Experts of a small language model: 403M tokens, 6912 steps.
Below are experts of layer 4 (counted from 0) of a mixture-of-experts language model. Rows are named router (the router's row for the expert), gate (a neuron's input weights, with its number), up (a neuron's input weights, with its number) and show model dimensions 0-63. Each number is 500 + 50 x the weight over its row's rms, rounded and kept within 0 to 999. Numbers have three digits each.
Before each expert's rows: "gets" lists some tokens that make up at least twice as much of what it gets as of all text; "mostly gets" lists some tokens that are sent to it at least half of the time. This comes from a sample of Wikipedia text that the model never trained on. Tokens count by the router's weight.

# expert 3
gets: "p", "c", "f", "M", "B", "b"
mostly gets: "squ", "Pl", "gl", "dr", "Th", "Qu"
router:612524445542491472560555544463499443534531473368580471513559530551537439488454528514492461457475525471390482518589511465542434460531552449478458536564531557521449455557536513390469517603541446
gate0:483464448548507471509548629436484508535499424504582581504420501487381535573456494504477521563449420552415481470499503320525497551501349452454455518485596503494526503496521456392506558451444535
up0:491499489500485469497536538444479430499507447526557505443390485444423493516517504505483534551451440484515564479503533430517485513388423436381465527444449492488500525581534423511494539486485554
gate1:513424461433492490531436421456476404491483469562503506459507522500552484472534429570535460484540483490521519463552380410523503500481504462525442503431498498511556519390477458494502503525515473
up1:456427529411466566502417462476504505496426509587502491385573540506493444435548519580578405484530427499592517435550483457552481452461479514501503494374525551504496480469421535554453511459479490
gate2:532490480562461515526445481505534457471437484500608474511404446497558573465498493479535483493496483500480523477477538484451512529528506480557562380502496527515418457499509351474451502452588505
up2:515521547485495507515352508508553491490477483460513494502470455491520595487519500535550491489534508540433493524495507408492538469482476480478532365496481405488448506498489458475413508467449403
gate3:572499452504497460498486490499449439477605494475399509499528461547489415355407454421477569506543463525537496495489481423437496477520544437489483565499483541475434506535399554491506507433495582
up3:597509501548504501521525471502510503500502491467524487508498436534478437430464392445457471422500363441547567495477376431368514382543496475517543511494535544536393513473498536508434475498467544

# expert 15
gets: "| ", " ", "\n", "0 ", "; ", "% "
mostly gets: "Votes ", "|---|---|---|---", "Candidate ", "population ", "votes ", "Win "
router:548433586566512539579486521571486524533569509580508472497466537513500418568491513487470471534506454551496507479482459542577540562460422514473484503523543587573560418552568480534414472527546458
gate0:372353479507502438509546494519435540519638414458514418454514479521568454486529464439403586443456395503427467513499443517518685553449489493536523503382434525469587508501449509514503543500479500
up0:454430469506501407507475500464488555483614479466515423500486440500538476450481445446434557476486408478430438473505407511516613568492420528483523485399435511483498572507476492513515507503485505
gate1:497477480475498495487584522501498526498441526367465501469489491575477497500500506456541520517462444493465494478571542527484525491490515476495472340465502538458574508512588479453542511395504587
up1:518437502512505527503556557513522470544454486489436461507533490539494490610423511451573455508489472443481421497544552502464475515554540489470523353491506481492543500504534459412467498440502562
gate2:550572489499523492420523540480495552517553474428563522610512487595525477500503423480490482477495519472452473464483500458520479524571529574521499490425467406516413526526437434508481538561524481
up2:565521479554593443513547512442487547444491446413541553574509422525461551495487476479497532496534492478439522437506461488502381397528516586508384534425473428532506445490457476535526505473539547
gate3:536452465482478466461486460480486437415546501604504485423586487464480422536513512541518529506466490464490521521485491502538598473502459594535540485434491543499557517500474524444578484509505503
up3:529451510485505486423505389471486420495611503513491397443572482510524370548503544533534504476420596480504528498450531566552552499469480535515484300499554560432556534523469491525575474583513461

# expert 7
gets: "\"", ". ", "The ", "\" ", ": ", "the "
mostly gets: "film ", "album ", "Film ", "\"", "Best ", "song "
router:535449473544543479514484533485446400535558413523544497464512439532497436459538453462478490538457498563424504485490475535497456545525510448530466549506514525500509549459546475465406485508457516
gate0:518500589578510492567492442495511483555461427506587433507524525505508404485513518501598506622457495490504514491468518588604559492514480538477452482480537483502499501500506441423472496595533512
up0:598507534597462507571523432486549493580492498548543428563478501534541452545501502466504398627500483533433465491467556569537553557483448584515500504481594507520491543484530514463476522528512489
gate1:598547476520395485547507623474503657547494557535504452505532569503511520617516590435426432536531656542426511403495537531570526499543463521510465437497493432423510387632492516360516491491460483
up1:590501477544389488541506563472454602551526513516555394500491530455554536605497586399459408514522547503428509398491538549546587487475482545510442456477526373423509451593515512443529468544461519
gate2:565472412593497410551396487542628679514489520366470488590509494501521482456585471463512503486476559497561499406482562469446519385602506422567546498523478601447454488555498512451515568500490463
up2:587401394579523417560479424566515616578488567468412425519512466490572518498518473434485468500510630478602437536457530481489511370551533432522528517478499578463524489521549440431547513510520464
gate3:435500600575489536508392394484517486504451489492465473567521507534595589432524498421471553507415495491551534539661453559503515484378458519502429486429563474499469502539459613547503487535393574
up3:496511554508466537511445439460437497502504491494520469542463389467592487497528541509463531495457533437504517521693444520459447496377428452486462495479540414528500533463476472511506405569486513

# expert 6
gets: "that ", "the ", "es ", "s ", "as ", "ers "
mostly gets: "have ", "that ", "they ", "but ", "such ", "because "
router:513450472518484452532557511476537564549564474575506469529491531518532377549510526449519465508498385576528449532526499497535513485517525540514440437520501503525571538540555555451472548495641452
gate0:527533405537492523498515401496494467510453572549474483534414498541599443561524479462487596501448517600562541503469501408423514511505576432553460468455513472502580584482501508478502450498597526
up0:572504460483482618477504498471512531486492474503501555483497514468512559582522511542482557474481556580494501496462545506526524464582411571545506452567584533509480557384533421492503566481497482
gate1:496527462505573523503464482518504528575567455464581463520482476576525438550500506526472450528503585500588464433503527380462547508493406392459497518490616473528493504517435521446482415483547499
up1:439487567438523503588500538478519542484466503570491478545499470506539403525456478529493528494509556497575401455487523517490470531482493408519409609489539438598500506480459519495456496484487503
gate2:489371547515506517527436502371488457494393470512444384564494511425514559493480511543487515478477538582500492502508457511477486499482482480565464490481450632504512556563488551476492500586464464
up2:507360626538463530570446506419514457497391469521467389504500418456522600540460567484519506500530514610506595536516505524453444521475487448567484490382476556504480534540497587485484498574497502
gate3:570523465484460478499514502552442580607545579434555504477639503420420515569543477530482421511567500467511452462503519469524468382503509562489603442424497521408526435580606612499400510474467477
up3:496507464413482456514578523498373560464542563527507484439610463517476507511516482590452472501490511448542480493543537478522437469471474624497552427474500526466537467619579508468460536444468517

# expert 14
gets: "in ", "of ", "to ", "on ", "for ", "at "
mostly gets: "during ", "In ", "began ", "During ", "against ", "after "
router:546511519474461514498598527492520596525444551528551520544573560585552485575479498554530484534512625472516505522479443573520542543535525467550458504589594557632466503536382493491527565530506548
gate0:510472514435567497500505429470467491541464478409566491492554476483419459456509519540494475504547500453546544504451535538532484542490424479573502371468578441514494509483483418457519461568573547
up0:525488475528495479441509490504471481524506467486562497484610488422433424489526540524505498571579437437498509431514534514477503501451479537528449332443537477523500516535500354494502422510621503
gate1:446426470500475529445421560535624501385484496502552507509456488474447540521570508551531455492489483473534509407401644423555501555488501485600482398516500469491461499505434464499481512440568453
up1:495423495462498502485479489514557541472486478499509446560453494625504493498540538594508425452493474546624499482368630377505521539472495307571414451549579496504463517492474494517530501423475453
gate2:514505503554549443467512492536479431487442560547573395467595529496503607447534580505527524513503429454565578502587591467571501485567503509530555519572528490516544475587517575524454520514482541
up2:621499465477615367388495464588464475524558523530494478486566503534446466486457523516496445549484434466506506535538533329503489470600495476498562528594505593511505472570518661515479469548464483
gate3:510506506493497491501473499488598456471492417545536536535529487467364581509472486502594493553496495512506479514474525528528470398625499391484496466415445450359570453501508543335459413517505380
up3:482501412487471476506497603552567485477495471546600507424478502495424511541491529533514545546507493468576406564438447538452555380592579444490437501430400478448593478485505468416437480489501417

# expert 10
gets: "\n", "|", "==", ")", "- ", "==="
mostly gets: "″", "′", "also", "|---|---|---|", "Species", "Genus"
router:534526455504530463584494506479426424508545580500482506494490565514497620523478554435618455453463557543529429498547480540501458569413492500524390492497522518472541536553525524523452595447533534
gate0:538460335448597407487656549503444444544469543501496464484516624535465532504379493514529504492493494481454499476477457475551438573484443416496460493498469516488457482546522494481541500634442491
up0:629497441372411449492597511494411510470510557562489506462505564511504531484487480454530565500498491460511532437536501447499509544463542469457497527562467610625468568530484522483539497516450436
gate1:621447460537509522558493496474488451544512515492500499518491522516446394464521574519490440507439542551474534422449559577493496520517573530463499554425497556502551452458443465527590493501470515
up1:534477544505518504502503505406497493506513521445536520512480489454533493503487559548550432583488551523486536473477551622502590525508565540401485432494476523490495489463485409495528495500492622
gate2:498447445453535502517571516544503341503538561423537428439500433513517523524514525497422441472509516510532474517516417442525514510386428558460448584620584524461480492539555495483498551513391408
up2:463474488489477477519533463642495424574493514446536476484564426580569494539524496497429471501451512499470440602487447513549556496449515552376480513515548475489466522532454460482496550551464438
gate3:562478388524609448547465534504487506493489524490558527541396455543488493523487555486516474521530451548500517558523455520455460444500472505498448501387501567508529455623390454506477500495534504
up3:516491465502572441502454532498503499467448516501497556525452513538498506530475541466493502552546498495491559561517503485475460420484419498534377504437491501477510493581380510506592573510474500

# expert 8
gets: "-", "S", "C", "A", "I", "P"
mostly gets: "CA", "CO", "EN", "ES", "RA ", "MA"
router:519439449474509485603462504545470588607582460595519549454490374575505449603449523461536488559461458413460463523524514475562465529459432438470505489512479500495533490466427480452447432471508499
gate0:497507472615506489602479516473547462540507427507472503450598492492496524487478483505506539509564524533460538501458443564494466481493536549515489479514505422497457492538504479468423490518521527
up0:448501499517478507565504531523489436524555445495460482445602482500529542503531498482435628484492612544486522569485519491548498470524520618572466546459563499492491480491470508408479469540492526
gate1:547541491472497480500479667425658523493487588557571501560518504466368504483467377518457484500589497509451504453558489435436529452524490507584521521534488491524425442546512561503489533554485500
up1:567445481496492496524579643448563535512461453524552498533548532518438473516495444501499497473543496501470495441513475500384479390534501446512576609465507504514502420560477552457501387574579529
gate2:514569482553571437533526586520461540495391426557546516480658580499537480433527496494551575444466534432495543465497507553521448423773439418512605536541504463523510484532498451493496464457617551
up2:502597540692532510565550621455491515526508466550567516436560552477525478490538519494555610490501500458493534426496514554522479498613453449490634573483462507571526397553486479509522472504519506
gate3:526611540511544441500435484615598479521502405521542564476521557452503495422558525534462494436539534505460488566503574487498489495511441485466563518491502545437502508412456414430423584442514509
up3:549527500556500472509481452500536528526504439514576506519499546504523486386633502511433467460476524534502497542569526498525635526482516516517522508441511498479520500425496417436466622553506529

# expert 1
gets: "a ", "his ", "s ", "al ", "an ", "ic "
mostly gets: "his ", "local ", "national ", "His ", "military ", "international "
router:514466417548479482481433507519466508494527530462494465548511459528540508478578555568500395467432480562487470464531495493462543486563433537430477514541582535574497444575453568464620587530474590
gate0:468444553432504483499479489529448477490490545543541498500407477511509500476533650465498568513484466472364533413513561532594502592488496496514505659481331532467473465503539517502449512464528456
up0:494468461454501531395417496540471510566578500586588489478412490487471446478576504434533504502485472456364443482564462547559547605505511532502474580517408490513521514471605432510496551488483515
gate1:453520534495602512538534583583453496543539501455542510506705474535551478544501448373476511485413518527552379498504525569621492468546544528492519521496450558501463497518465487456506500516511572
up1:488506500528591506524498498564497503590508427411511498492580375533586416544586421351492524480420481521530385521575532491468455560560582517496473503435483502525528513477445518461434485520502548
gate2:407367439516578490485541519502497465597598376530511511421548496506455472620532589497541512481471498467519423480506450517681499509606582466504503479553599547435611415420444483543493448508551535
up2:471349451519482507580585546603532497560593445590525503362542518497478529565529492482477497435450492449392435396499480550561561515582562461463493478511517578446540464399389549617507423515538480
gate3:582532502503349543535454451481500576499576489436494470501509538493505499526493486517499530484489486555499508481528441477491466513475518500492496495597523465541540515558472463478515540497535484
up3:602484471505444540547463499448576543492554481387486499503494490503454479500475489578498527577477470506499515520554467482499425549469531482471506533528483444504541521526467427448504569498503502

# expert 12
gets: ", ", "(", "| ", "and ", "- ", "), "
mostly gets: "), ", "', ", "\", ", ", ", "including ", ",\" "
router:530454444557562448603450464439517437576492429486539493515533438476418597508428536476497401513404478551479507489494491435515469413525489474504424441452587499449473493548492545474537467490508501
gate0:513511401499462585587506513451501529485492553474464606450496583449480507439475490511604485553537546504565500558509611539428506538497407484429471523458444455505554485505504438448419517424575553
up0:506529384482468562588525527450517537435514542483426508481496505497472487466491505521600556532544504420552444530483526479373545500494501498438504531465485387509519501499432441419432491417564488
gate1:500464546523506484497542450547494469471497545498546500521528420448503543473404547591540412550494572504363550508481579541613435501529467422512501485497474499485485506497497529481499568499472515
up1:504440534535538491560514450472570562479539532513624494561563511502557505430489519575506439503506542410383534540457499504489587523602429498520508465505510483465505495501489488459509606539467519
gate2:552541565500388501436454503387527520507606509513487517340475494506519485558481464440473492498538602592478507536526500434505516568436458492445532506502515575493454505594439512461537430479567323
up2:569484523502406431492455487481489508553541497555478593273467500521557481512511498493545497508492521585516525498526468405503537508527470480497529497492501509488482544525512516422531504489617442
gate3:454499511487464626514514513487573462552518515373446507475549513489503509558560447462466485546488428473451427497560561546586480489520487446469542474505433508495471477520473484483489485515502496
up3:464558509459475483520503444507528500515505471351501478540568497531481457512594495560505506523464354521501383528573589554506589497530485506474510440519388440524500502503461459536490525548570519